From a checkpoint of a small mixture-of-experts model trained on Wikipedia.
Experts: 64 experts in each of 4 layers, 96 SwiGLU neurons an expert, 2 picks a token, a softmax router.
Below are experts of layer 4 (counted from 0) of a mixture-of-experts language model. Rows are named router (the router's row for the expert), gate (a neuron's input weights, with its number), up (a neuron's input weights, with its number) and show model dimensions 0-127. Each number is 200 + 20 x the weight over its row's rms, rounded and kept within 0 to 999.
After each expert's rows: "comes after" lists some tokens at least twice as common just before its tokens as in all text. This comes from a sample of Wikipedia text that the model never trained on. Tokens count by the router's weight.

# expert 48
router,209,193,220,189,192,214,209,195,205,191,227,204,167,189,195,163,192,195,181,150,202,158,231,212,191,189,238,199,219,215,205,224,221,188,200,211,220,229,210,196,221,203,221,198,187,173,208,186,196,197,184,192,179,191,200,212,187,188,210,157,174,164,242,166,154,213,211,216,210,211,233,216,195,181,204,198,191,182,198,195,184,208,197,237,191,203,192,226,203,206,224,166,210,178,179,179,186,203,213,164,259,214,202,232,190,205,225,181,174,210,205,231,198,189,174,221,179,210,173,224,178,210,218,199,188,198,203,165
gate0,254,223,244,214,250,200,181,208,172,215,223,230,212,171,178,204,210,195,182,216,233,193,225,183,190,186,177,210,197,195,229,175,173,190,201,206,164,237,163,189,203,228,176,202,218,206,196,235,196,235,194,203,187,192,182,183,178,209,179,213,172,212,182,225,217,197,193,185,200,194,213,249,192,193,194,211,193,216,165,190,212,195,195,215,167,224,212,202,207,190,184,215,224,203,200,162,190,192,213,198,205,182,194,173,244,191,203,196,175,194,216,228,204,184,216,169,204,192,211,222,178,224,193,200,230,176,189,204
up0,202,192,210,185,204,190,206,224,231,213,203,199,178,201,130,167,207,207,207,191,174,199,251,187,208,206,216,187,173,211,208,219,211,201,195,181,189,201,218,191,202,210,198,177,181,213,193,197,209,208,225,195,220,209,195,196,191,209,197,207,184,152,189,203,202,214,235,193,205,159,228,211,230,185,178,190,189,165,181,228,203,180,211,229,163,234,203,222,178,217,190,256,208,205,197,186,216,235,198,224,220,217,209,183,199,178,195,190,235,184,208,196,182,208,157,224,200,188,227,220,175,204,201,211,202,221,146,213
comes after: " \"", "\n", " (", " I", "-", "."

# expert 44
router,197,196,200,215,253,198,225,235,196,193,192,202,151,223,190,204,195,192,213,186,198,162,201,181,181,213,174,185,208,201,203,220,184,197,209,195,194,191,189,214,186,179,219,216,192,182,188,159,201,227,169,167,222,210,217,214,193,203,214,184,194,215,226,207,189,206,233,199,194,197,208,222,220,189,175,208,155,178,216,220,182,190,171,237,223,227,226,217,141,183,175,194,237,206,209,198,184,184,221,209,222,199,206,199,212,182,208,206,167,227,168,230,196,201,194,197,170,188,191,193,226,218,206,207,230,149,219,185
gate1,198,234,214,202,213,204,195,228,161,188,195,192,234,203,204,201,210,203,183,225,205,180,179,208,177,203,193,228,225,241,201,220,182,200,200,196,211,214,175,247,180,190,210,182,198,235,203,199,199,177,214,207,221,220,183,203,210,230,213,167,204,220,206,224,197,178,193,154,203,173,213,180,203,213,195,197,205,236,207,225,150,188,185,192,172,194,214,253,179,212,192,177,229,185,188,220,194,236,224,186,185,192,188,187,212,175,215,203,180,179,218,221,190,218,234,188,192,210,229,240,235,220,179,207,223,201,173,221
up1,196,207,184,193,203,189,214,231,173,190,187,222,194,210,217,213,218,191,200,205,266,204,227,196,179,208,194,227,185,184,210,157,186,201,222,208,200,213,213,208,182,218,204,233,180,225,174,184,270,198,185,216,211,192,212,195,210,221,191,193,166,210,165,205,182,224,170,204,235,211,154,184,174,176,191,200,208,210,207,228,169,183,215,167,183,204,195,204,215,205,202,232,178,202,188,201,223,206,188,188,206,169,231,184,214,202,155,191,211,209,217,210,185,224,187,199,190,207,207,161,169,176,202,213,185,215,169,206
comes after: "\n", " It", " it", ")", "-", "d"

# expert 58
router,217,185,204,192,193,197,219,204,209,186,195,161,209,201,191,172,201,198,187,207,192,209,210,216,180,188,229,264,214,219,182,171,198,158,225,215,171,224,195,221,182,172,201,212,164,202,196,193,199,226,184,174,194,183,217,202,176,194,252,205,150,213,204,190,163,183,206,182,176,190,196,223,232,189,192,195,187,183,191,235,204,208,188,202,225,224,193,210,223,197,248,195,203,233,197,200,178,204,196,162,203,215,220,228,200,221,211,222,208,200,205,181,213,189,188,209,199,235,182,203,213,208,200,168,239,231,164,209
gate13,170,220,208,202,190,200,188,198,215,211,209,177,203,187,188,165,205,213,214,215,176,195,192,185,194,186,206,216,229,196,196,229,220,195,183,193,210,199,196,216,211,186,209,195,216,160,187,196,225,221,217,202,188,177,212,215,225,176,235,200,197,235,240,207,212,150,189,191,212,192,150,205,185,208,206,223,188,176,194,167,197,198,213,220,215,211,155,196,220,187,180,151,213,182,166,218,154,183,233,199,215,180,170,198,238,207,178,199,197,169,175,163,241,201,202,205,204,191,187,226,228,195,189,189,196,200,163,182
up13,157,179,200,215,196,197,181,238,216,196,189,170,186,190,222,211,197,200,247,221,198,165,232,177,197,217,216,200,200,189,176,211,238,224,190,209,146,209,230,193,191,217,200,145,197,201,186,233,207,186,190,218,208,195,196,210,203,189,207,201,166,217,177,186,200,189,236,211,208,201,189,207,207,222,207,183,239,180,198,241,178,199,191,186,210,226,204,191,211,178,211,184,205,202,217,173,188,196,228,182,220,201,165,199,203,205,187,213,230,175,231,149,184,214,178,172,211,229,173,210,198,225,186,206,215,199,173,222
comes after: " 0", " |", " 1", " 2", " 3", " 4"

# expert 41
router,179,187,209,224,210,243,195,196,198,181,209,224,196,185,172,213,221,244,220,187,216,184,216,202,197,212,211,224,188,229,242,226,189,189,237,198,163,203,185,204,247,203,190,212,178,169,187,170,198,199,206,181,201,215,229,211,190,184,224,200,194,150,199,191,202,175,218,191,189,183,189,204,225,187,174,219,181,181,203,224,177,219,180,189,199,195,214,195,219,214,231,188,203,197,167,190,184,208,227,224,244,221,197,225,210,213,226,181,209,207,161,237,209,242,191,221,170,193,191,211,174,235,218,190,207,201,190,184
gate6,180,184,188,201,169,188,213,197,159,206,184,228,187,197,240,195,174,203,201,195,235,216,200,207,199,217,218,196,214,183,247,224,177,183,202,201,175,215,173,186,228,218,185,215,200,215,207,216,191,182,183,139,206,164,213,217,229,198,188,226,170,182,198,207,194,182,178,196,199,212,215,182,233,211,195,208,200,214,211,184,203,168,215,236,192,163,194,216,201,175,202,234,192,162,226,182,170,195,220,155,203,200,200,194,171,191,191,175,189,205,188,232,192,206,188,164,196,214,232,231,166,189,197,212,216,203,180,218
up6,170,177,187,194,177,215,202,197,207,198,215,221,217,202,242,220,236,236,169,191,183,203,196,197,209,201,211,211,206,193,214,235,219,198,176,210,209,217,178,183,178,157,191,222,199,206,196,195,224,199,184,203,183,168,215,205,189,197,210,193,210,196,186,223,177,192,211,187,206,206,205,173,230,214,188,203,205,240,195,229,219,174,226,182,172,181,227,241,170,187,178,173,226,205,226,236,223,229,178,213,202,198,201,235,192,193,165,171,204,187,237,190,167,205,200,189,219,175,214,185,192,167,196,223,236,247,202,205
comes after: "-", " the", ":", " of", " |", "|"

# expert 28
router,234,193,196,196,202,217,192,213,184,191,215,208,213,238,200,197,203,168,167,194,220,188,199,218,179,172,218,212,197,213,254,215,214,176,214,209,199,178,205,214,203,191,228,229,206,196,203,162,217,229,184,189,228,202,187,248,165,172,205,198,189,185,221,209,189,175,223,196,203,169,221,200,222,143,174,230,221,163,206,188,218,233,205,216,215,221,205,221,183,194,203,206,232,191,166,181,192,191,224,190,235,224,202,209,203,220,201,162,163,182,195,216,227,180,190,202,217,221,193,219,163,199,227,191,203,197,202,198
gate0,194,171,199,217,183,232,199,154,175,234,204,221,176,189,236,170,176,178,203,205,207,197,197,195,199,221,183,171,182,239,207,210,206,209,213,218,248,174,224,213,161,242,187,195,215,209,179,205,213,187,196,210,174,183,205,192,205,206,211,181,202,181,213,185,160,212,230,206,179,186,197,209,216,169,236,224,196,210,209,206,196,207,204,196,236,233,224,199,198,214,185,207,181,194,224,176,188,195,176,195,216,179,230,207,202,218,206,216,228,195,195,245,188,258,203,206,180,186,185,184,181,231,189,213,208,178,217,219
up0,210,241,205,223,195,173,173,209,187,231,185,199,214,181,195,187,175,206,199,219,208,197,172,218,207,193,209,223,196,153,205,202,202,208,195,213,184,208,184,196,194,189,202,188,221,190,171,187,209,147,160,249,178,196,218,179,192,170,183,225,209,196,215,162,211,175,193,180,184,209,219,167,202,185,237,210,204,188,240,183,174,172,212,205,189,213,209,205,174,199,225,193,186,206,194,180,185,185,241,230,214,143,243,184,189,195,206,187,193,226,243,187,209,221,187,201,219,212,217,188,196,189,224,212,210,211,210,219
comes after: " C", " F", " Ca", " H", " K", " h"

# expert 60
router,212,193,191,181,222,186,215,193,166,207,209,213,187,208,178,193,197,216,184,169,181,196,193,211,179,189,222,187,236,205,212,201,227,197,194,220,178,241,212,220,194,207,208,239,201,172,184,190,168,201,208,190,184,185,233,221,182,192,218,175,160,175,199,219,167,186,181,175,194,158,176,190,188,175,211,197,188,177,211,207,200,189,144,213,205,207,223,218,202,189,193,190,228,210,206,151,181,185,205,208,215,212,216,239,185,214,241,191,191,214,235,229,204,182,199,238,175,207,188,191,239,220,204,156,210,196,220,199
gate4,170,216,188,212,226,210,197,189,190,202,211,180,211,197,205,217,215,208,205,190,226,203,214,186,172,210,195,175,182,208,191,176,257,208,219,200,178,175,200,183,192,173,168,187,189,202,196,232,203,242,210,222,246,251,202,194,232,181,173,177,201,184,238,211,219,188,183,231,189,230,211,202,203,193,192,162,214,213,191,185,174,151,207,213,227,204,202,189,196,205,196,203,159,184,238,219,232,191,173,154,191,192,186,212,161,196,171,194,198,210,214,199,184,204,194,163,212,203,202,185,181,197,207,209,223,215,214,210
up4,184,200,245,210,198,176,211,190,184,222,217,224,188,197,221,200,128,188,167,172,194,170,159,204,216,218,201,218,218,220,189,215,212,198,198,175,178,220,192,166,237,212,177,212,172,191,179,170,220,199,200,199,183,216,204,177,215,172,220,189,167,181,230,225,213,235,196,225,225,182,192,205,210,193,194,202,187,210,167,171,194,176,204,205,186,198,227,224,162,199,208,208,189,218,211,213,214,247,212,206,223,215,189,217,181,216,178,232,186,175,220,202,200,218,190,195,166,187,201,184,222,207,226,186,202,212,207,195
comes after: ".", " 19", "–", ",", "20", " 18"

# expert 46
router,219,175,184,160,197,152,222,240,198,193,208,170,180,150,204,178,220,186,184,184,210,185,148,201,195,218,198,222,212,187,180,201,205,192,194,217,190,211,185,204,220,188,210,188,177,185,193,186,208,212,163,216,197,215,238,223,175,186,235,172,193,183,212,189,173,201,209,163,187,184,165,203,201,175,179,208,194,206,206,211,202,197,181,218,235,195,183,216,229,179,186,191,188,185,180,174,208,189,197,223,211,200,211,229,216,227,219,217,201,189,167,198,200,208,188,223,176,222,201,219,240,186,189,154,219,225,183,169
gate8,183,204,207,197,212,192,193,219,201,177,195,198,227,170,191,209,260,199,218,203,188,176,219,207,186,223,193,212,191,203,189,200,186,212,172,225,226,244,171,192,195,179,234,210,172,185,196,201,222,228,218,200,165,167,222,209,175,179,228,180,223,201,221,242,206,222,206,167,204,208,193,228,205,207,205,218,168,179,207,244,194,200,171,227,190,217,200,215,200,145,174,200,204,191,221,176,200,173,204,180,225,182,214,182,218,188,212,225,205,191,209,174,214,207,199,195,211,224,193,195,218,200,183,234,201,242,164,180
up8,164,216,181,188,162,195,225,209,214,201,198,200,206,197,213,223,204,220,176,195,212,169,222,198,188,215,200,169,221,157,201,209,231,189,181,193,185,201,201,213,173,189,208,202,194,198,216,206,200,204,204,212,211,209,187,220,180,199,185,222,184,200,193,210,218,182,192,168,204,169,240,220,169,191,217,194,215,195,221,219,184,187,150,178,191,207,178,190,195,193,198,205,201,194,187,146,177,234,186,243,227,167,176,201,191,229,197,209,155,178,216,196,213,202,195,190,199,194,208,168,118,176,214,205,176,211,200,204
comes after: " |", ")", "%", " 0", "S", "A"

# expert 16
router,186,174,168,160,187,152,202,222,197,175,207,205,173,148,213,170,219,198,183,203,217,194,166,189,195,237,185,211,206,168,202,198,215,187,199,218,200,208,182,200,220,196,226,192,158,187,200,185,197,221,181,198,225,195,233,210,192,176,231,168,166,188,208,183,173,204,210,179,182,190,164,210,208,191,187,201,185,197,220,220,184,183,167,221,232,180,191,224,218,192,196,181,191,191,177,175,194,195,189,233,196,205,219,238,209,236,223,207,189,208,191,200,195,214,187,209,189,221,193,217,227,190,192,172,230,247,180,175
gate8,229,198,222,186,195,205,209,193,185,158,195,192,183,191,207,193,240,192,181,188,209,219,229,210,159,204,191,164,191,203,215,179,193,209,195,184,216,167,178,181,220,200,208,178,181,177,187,201,200,228,190,236,207,201,203,194,212,219,206,188,189,190,220,199,190,213,191,198,172,175,214,187,243,206,208,250,183,228,237,219,193,224,188,206,192,212,151,250,211,211,189,196,237,211,245,199,187,225,222,208,196,223,197,245,234,212,214,177,195,222,183,230,202,181,208,212,205,185,187,227,213,176,191,171,210,180,179,207
up8,161,204,198,189,179,192,198,172,182,183,193,204,201,220,199,181,205,192,211,241,218,194,168,182,197,194,229,236,214,207,161,224,190,174,171,222,207,242,199,177,199,207,203,232,224,239,201,206,197,210,197,184,197,220,185,187,177,228,166,202,179,199,224,206,161,180,178,220,221,190,163,197,173,207,237,207,207,180,193,204,167,198,188,172,216,197,171,180,206,156,202,222,174,241,222,211,222,172,207,194,184,242,182,193,226,220,180,178,188,193,170,214,197,219,199,208,200,200,188,214,219,208,217,202,187,186,199,234
comes after: " |", ":", ";", ",", " of", " by"

# expert 14
router,196,177,157,174,185,149,239,223,197,179,193,180,193,146,203,186,209,195,177,185,211,189,180,182,193,209,214,222,209,171,168,205,192,173,207,224,200,217,189,199,215,182,210,197,160,197,202,197,191,223,168,210,242,203,232,213,180,187,221,183,189,180,204,183,174,195,210,169,189,180,176,216,192,174,177,195,188,183,211,219,187,184,184,224,232,194,197,201,231,187,171,201,188,202,185,171,207,205,189,224,212,217,217,241,225,235,222,211,192,194,185,196,195,213,192,220,187,228,183,217,194,188,201,159,224,241,188,179
gate1,195,211,180,226,225,212,210,207,177,193,217,245,212,244,180,187,220,218,194,213,211,193,185,196,203,188,176,224,216,199,167,181,228,232,218,201,199,189,212,216,193,201,206,235,212,242,187,204,204,168,203,199,211,238,215,216,190,173,185,209,160,162,219,197,205,196,183,206,165,205,222,186,197,210,201,191,226,160,181,233,220,195,187,178,216,182,217,226,214,220,174,205,223,197,179,176,225,157,216,216,202,223,222,222,204,183,184,181,195,232,217,230,211,185,194,187,211,199,174,222,192,204,227,188,253,203,183,208
up1,168,209,200,173,209,195,222,191,172,203,221,147,204,206,202,219,203,225,213,203,176,195,193,171,232,224,245,213,206,197,227,196,220,213,247,186,207,194,204,192,213,183,223,200,191,229,181,151,196,223,198,180,203,214,200,239,186,168,158,196,190,183,197,213,227,182,189,223,189,219,183,200,199,189,232,211,206,174,190,197,193,191,202,226,217,194,163,222,182,189,175,205,229,175,193,208,220,185,207,214,211,181,205,201,188,168,203,218,199,231,199,216,198,205,171,149,186,162,207,214,175,160,208,183,227,198,182,190
comes after: " ", " of", "y", "i", "ing", "k"

# expert 53
router,206,168,175,165,191,148,206,233,204,173,208,199,173,129,198,179,216,183,185,197,213,202,187,195,188,206,198,233,211,194,176,193,216,187,206,226,186,215,182,195,205,183,224,209,164,192,195,179,210,218,163,214,247,207,224,220,185,173,215,183,191,184,204,196,177,197,219,180,180,187,175,210,197,183,175,190,191,192,205,223,202,209,182,216,225,183,204,214,225,182,185,219,184,160,196,180,204,199,207,203,209,205,220,232,209,234,238,212,213,193,178,195,201,204,192,206,170,235,194,220,215,190,193,177,210,245,173,175
gate8,229,222,214,229,190,200,199,188,233,184,213,211,209,188,190,185,200,189,193,216,204,193,232,241,171,216,196,203,191,176,217,193,204,200,208,226,179,199,156,229,222,207,225,228,180,164,194,168,236,233,167,236,236,182,202,198,164,198,216,211,189,199,226,208,169,181,212,180,203,171,177,218,243,182,190,221,202,208,194,219,190,214,178,187,176,196,212,173,165,184,206,198,175,209,216,199,192,222,208,195,202,202,217,186,180,233,213,182,200,169,189,214,232,220,244,190,204,233,173,210,195,213,212,184,171,183,200,218
up8,187,220,203,126,189,201,206,187,199,190,239,202,225,181,182,147,207,219,195,196,189,186,167,181,224,195,180,224,182,217,205,187,201,180,174,170,190,198,187,185,167,208,220,243,163,190,208,198,184,229,221,212,201,227,204,208,202,207,211,187,209,170,205,222,191,202,175,225,216,190,221,213,205,220,188,200,224,189,237,192,226,224,230,199,203,209,224,214,213,220,164,209,201,192,236,227,213,187,193,220,168,170,176,194,197,176,185,213,210,223,195,249,194,194,185,184,199,188,213,197,188,191,170,193,193,228,220,198
comes after: " the", " and", " |", ",", " to", " of"

# expert 57
router,213,168,150,167,189,154,202,221,200,181,202,206,179,145,210,179,225,187,184,194,213,180,184,198,190,217,198,226,218,149,178,206,208,198,210,221,183,217,189,197,221,185,204,188,181,185,185,186,193,216,180,213,257,216,226,216,208,183,220,176,188,179,208,177,176,190,202,171,169,178,179,205,208,184,177,203,188,195,211,225,184,194,190,217,227,196,201,213,226,183,199,210,190,180,185,176,210,197,192,246,218,206,212,220,215,231,217,205,188,187,175,196,211,213,182,214,179,230,195,223,221,171,185,175,216,237,194,176
gate27,254,196,231,223,228,228,226,201,188,205,252,219,216,221,162,232,209,177,202,182,197,193,207,209,183,193,170,216,189,210,236,193,192,194,207,204,197,179,176,221,185,209,214,221,187,204,213,183,218,168,174,194,202,189,222,239,210,177,200,212,190,199,186,197,232,230,166,174,234,201,173,206,228,169,189,185,195,203,213,202,183,207,206,222,221,228,205,222,203,163,189,187,257,224,187,192,221,201,196,184,225,217,205,202,213,207,186,225,192,195,202,211,249,207,191,217,170,223,197,193,188,179,200,184,198,229,216,196
up27,200,222,189,220,212,202,162,230,221,158,203,214,222,210,177,205,232,227,191,195,230,212,212,242,186,196,211,215,176,213,213,243,186,174,220,208,193,218,190,206,214,204,178,232,227,201,214,183,204,205,215,202,217,214,194,234,223,236,181,217,203,153,172,197,168,190,159,222,182,216,197,205,201,199,179,226,208,237,191,180,181,214,204,210,193,183,167,205,189,205,203,175,193,214,186,180,214,206,229,179,200,213,195,191,182,222,200,225,211,229,212,231,197,219,169,199,192,156,185,230,192,175,180,232,194,179,223,212
comes after: " the", " of", ":", " in", " |", ","

# expert 59
router,205,154,232,196,258,247,207,209,173,175,208,225,153,224,199,205,212,202,180,196,225,185,237,207,191,198,222,225,189,214,210,207,231,208,200,199,178,213,209,188,228,181,199,207,185,157,180,197,215,206,213,185,208,226,211,234,199,186,196,206,184,184,201,200,202,198,211,196,200,198,211,214,200,194,191,199,193,158,215,214,190,190,185,180,236,203,211,207,200,183,203,185,182,177,203,189,204,201,213,205,237,197,216,201,258,202,211,186,180,231,191,226,228,223,180,211,174,195,170,189,182,232,226,198,195,150,181,164
gate5,216,193,203,253,198,218,179,236,187,202,204,197,191,193,201,211,224,181,207,187,209,173,173,177,212,186,179,200,202,225,218,231,203,222,180,182,225,180,210,152,200,166,188,206,207,192,215,229,186,172,207,193,197,224,183,257,181,181,221,261,189,234,213,228,210,188,231,193,182,175,218,221,185,217,193,204,213,186,167,209,200,213,213,228,206,168,213,189,187,221,158,212,226,207,203,198,216,207,195,217,185,209,221,210,187,211,194,216,181,205,196,206,197,227,214,174,187,192,171,188,241,217,226,171,217,201,197,222
up5,201,192,196,199,192,200,186,204,222,187,215,199,203,155,199,234,203,210,225,204,195,185,191,195,173,160,212,198,177,174,188,222,180,178,176,217,193,199,200,190,168,169,181,216,213,239,193,225,170,188,210,171,187,174,209,197,212,155,203,229,204,212,181,166,232,197,180,205,204,187,141,208,175,182,194,232,196,199,216,213,199,185,217,228,161,202,215,215,200,207,191,169,213,196,234,229,173,157,175,223,218,199,238,217,211,195,192,194,209,180,212,215,180,200,208,213,188,182,207,236,200,191,249,194,177,197,216,192
comes after: "-", "\n", " P", "==", "|", "P"

# expert 0
router,203,196,162,184,188,135,209,228,199,194,204,180,182,172,207,197,222,165,184,198,214,200,195,180,194,261,225,209,202,167,186,192,210,184,201,218,200,210,169,193,224,180,208,195,172,207,205,201,225,209,183,214,216,200,226,215,160,185,215,171,187,185,200,195,180,193,202,171,206,194,178,220,176,181,185,202,186,197,205,218,184,191,197,216,221,188,199,220,204,183,167,211,199,158,189,193,192,195,212,233,200,202,207,229,207,221,231,215,209,177,195,175,205,206,176,206,187,221,196,207,274,168,215,176,214,210,164,181
gate4,215,188,208,220,158,206,193,192,205,191,198,194,203,194,205,208,168,210,191,241,232,210,164,222,193,182,202,190,193,178,219,192,197,190,228,179,198,200,219,232,193,198,189,188,208,191,207,211,191,214,261,180,181,186,221,201,164,195,218,198,208,177,215,186,204,187,181,203,179,165,193,205,208,190,201,195,187,206,215,184,221,187,201,231,211,204,213,234,214,170,180,210,179,179,221,185,196,170,225,185,164,222,223,207,236,195,212,170,191,248,196,221,222,188,182,213,204,198,134,190,185,218,264,190,198,218,206,187
up4,190,222,209,195,187,208,203,178,212,188,199,190,161,194,227,217,161,229,194,206,211,206,176,208,197,179,194,205,172,247,198,161,189,206,209,209,172,199,191,201,204,187,213,216,214,252,167,184,197,204,242,189,210,188,198,224,217,222,228,190,189,189,216,182,207,195,190,211,156,195,180,200,186,170,228,207,175,171,198,179,175,214,223,166,205,213,182,201,250,183,200,171,250,234,233,215,209,179,198,200,177,195,227,209,191,199,221,175,199,205,220,184,201,168,190,210,174,179,200,185,202,177,217,198,233,197,171,182
comes after: ",", "s", "y", "e", "son", "er"

# expert 42
router,181,188,200,200,210,196,215,258,214,213,211,235,164,214,172,191,200,212,196,196,197,193,175,214,189,182,204,207,205,215,217,214,188,169,226,196,194,205,206,230,231,184,259,180,201,165,184,175,207,188,200,178,166,217,227,193,197,192,216,190,178,200,210,195,179,213,181,184,181,186,196,229,203,150,178,203,212,169,208,226,190,224,180,184,190,230,209,205,177,177,207,165,237,215,217,209,201,193,192,220,195,229,205,235,223,207,204,173,191,202,198,266,217,187,182,196,191,217,209,188,207,198,208,182,219,155,204,206
gate0,206,182,194,199,185,190,216,173,197,155,230,193,219,186,238,203,227,205,202,232,198,223,175,194,181,203,207,206,176,184,189,232,213,200,213,203,183,179,190,197,209,177,201,211,206,209,184,184,188,190,202,193,203,252,188,204,204,143,181,227,203,186,168,227,233,179,189,220,188,224,195,159,213,155,193,215,188,198,201,216,218,182,199,236,207,202,189,184,209,196,228,199,200,165,240,203,203,182,187,225,212,215,174,206,148,199,222,192,197,226,205,180,193,192,154,207,259,194,214,209,203,187,201,174,206,183,193,197
up0,211,237,176,214,178,219,214,235,173,208,197,188,221,206,233,195,193,193,213,201,197,246,215,212,210,211,181,187,213,180,250,191,225,198,231,177,233,181,214,192,217,219,211,213,212,218,197,178,228,173,187,194,203,203,220,228,207,223,202,198,196,219,202,191,205,194,199,196,213,171,188,236,207,147,198,177,205,166,209,239,175,183,178,211,199,190,238,217,219,236,201,177,193,198,194,201,206,173,188,219,214,204,204,208,229,179,198,244,180,201,203,170,230,206,170,170,226,198,189,219,187,207,187,151,201,177,210,195
comes after: "°", " U", "C", "T", "″", "U"

# expert 18
router,195,188,196,215,201,222,201,208,182,178,222,240,186,188,166,167,216,186,176,207,187,193,193,231,166,186,227,216,237,225,205,199,205,170,220,192,199,235,175,205,231,161,216,194,189,201,173,167,172,199,194,161,192,194,194,216,157,168,198,200,180,187,200,197,195,206,189,183,186,202,212,208,186,212,195,196,192,230,207,215,178,211,193,189,218,193,207,220,222,196,215,196,198,178,195,201,189,212,195,188,240,238,203,225,198,233,216,161,181,232,154,250,212,198,193,205,172,235,200,205,159,202,218,188,203,227,182,186
gate2,188,239,198,207,190,180,194,195,189,159,195,170,211,212,171,191,198,213,203,203,216,216,220,163,164,229,215,219,197,182,188,198,203,192,225,188,238,192,184,194,222,191,203,233,190,183,190,159,227,228,208,178,231,197,193,192,227,185,209,204,214,224,170,217,213,205,211,193,175,208,208,229,226,220,169,217,204,209,201,208,171,209,198,172,194,187,180,186,195,181,224,235,202,172,210,197,201,188,246,175,178,200,148,178,196,212,206,174,178,193,148,210,162,181,225,222,203,222,193,200,200,220,206,201,224,176,177,181
up2,223,203,184,205,168,200,212,193,183,250,192,203,194,216,208,176,223,168,200,152,191,209,198,229,213,187,222,220,159,202,178,202,221,171,242,200,212,188,220,172,196,206,184,169,199,191,207,228,200,191,173,232,204,218,197,208,170,167,196,185,160,206,222,220,196,177,208,215,225,190,183,220,170,180,208,177,217,212,202,181,222,215,168,199,188,195,192,201,237,191,234,188,233,198,216,179,177,192,229,212,223,220,196,204,202,185,199,198,195,177,234,213,179,236,205,205,182,185,212,194,155,175,188,225,205,183,175,218
comes after: " the", " (", " ", " of", ":", " a"

# expert 39
router,176,199,225,205,198,202,193,229,221,191,248,195,179,245,194,206,216,182,173,199,223,178,186,212,198,187,188,214,187,174,197,199,224,214,201,199,179,191,177,214,196,189,202,220,172,198,147,194,168,212,169,170,225,204,254,236,195,178,197,197,164,208,204,190,191,180,229,189,219,217,172,223,184,167,185,229,188,194,230,225,195,203,183,238,223,237,217,218,183,204,206,174,211,183,198,165,217,205,184,213,213,194,210,224,214,198,202,217,174,226,166,211,184,210,199,208,190,197,185,195,190,236,199,203,221,168,179,220
gate4,205,226,159,170,193,211,209,187,209,189,208,195,230,171,198,217,190,204,193,230,199,191,229,195,200,186,205,217,204,190,199,149,210,157,172,200,200,207,194,224,154,252,227,212,192,202,189,185,177,191,157,184,201,180,210,186,195,204,207,160,221,172,228,223,189,237,201,214,202,194,172,230,177,231,199,189,214,208,213,188,185,192,193,191,171,233,192,205,235,212,155,204,211,213,225,190,188,168,188,160,179,189,233,180,219,185,201,213,188,213,171,218,178,185,208,230,211,188,201,220,193,208,183,218,200,202,197,201
up4,235,222,200,194,206,176,185,210,215,216,208,200,231,185,194,182,222,197,196,202,168,209,202,201,178,192,210,198,206,210,221,157,218,185,226,169,195,206,203,179,198,196,228,181,208,215,221,194,211,198,199,211,241,221,178,212,156,164,194,196,251,210,193,195,236,194,203,202,200,231,197,191,198,208,207,202,193,211,182,228,222,175,177,230,207,202,217,189,191,230,215,239,173,195,175,194,205,184,209,235,180,190,191,175,210,205,245,196,194,194,176,232,173,170,185,177,203,203,208,216,199,252,231,185,156,204,156,204
comes after: "s", ")", "ation", "ity", " Born", " Location"

# expert 34
router,229,195,248,229,202,183,203,214,177,198,202,196,204,194,181,191,194,202,204,197,248,168,214,229,209,203,210,181,216,214,176,201,214,187,229,225,186,212,192,230,188,175,210,215,187,206,201,184,196,249,187,197,202,212,213,183,183,192,204,187,184,214,228,172,167,204,202,204,200,160,190,188,185,223,193,212,180,177,233,215,198,197,184,237,217,188,201,219,226,182,185,179,212,222,189,183,185,185,242,221,240,226,200,228,179,212,201,202,177,231,195,248,168,228,161,201,206,218,189,217,161,201,194,169,200,168,195,201
gate2,156,217,206,204,220,184,208,212,178,211,191,236,231,215,180,213,186,213,187,202,156,218,214,185,182,218,210,208,175,183,216,191,225,197,176,187,198,209,140,202,167,202,236,202,166,193,220,195,193,204,161,194,208,167,196,209,218,238,189,180,198,185,233,205,212,174,170,190,214,206,179,238,196,181,205,197,223,188,213,173,200,209,198,192,193,185,193,182,174,172,209,190,245,165,192,164,187,196,175,176,198,201,162,174,191,202,212,185,200,216,199,228,202,168,201,164,197,202,220,171,217,227,186,206,178,198,188,206
up2,189,234,226,212,184,210,179,231,210,158,189,182,171,191,196,213,225,210,242,173,151,207,210,169,207,199,189,210,196,209,228,218,223,199,186,203,194,198,206,172,184,194,195,242,194,170,174,210,206,213,182,184,197,221,212,184,180,195,192,195,223,197,220,203,186,213,152,193,231,195,178,211,166,227,192,235,192,201,178,191,222,198,202,181,224,197,167,169,199,195,184,242,243,192,220,205,204,201,201,194,200,232,168,210,170,223,207,210,157,204,232,191,195,174,216,179,198,242,215,188,210,189,187,201,192,223,203,208
comes after: "\n", "|", " All", "year", "---|---|---|---|", " two"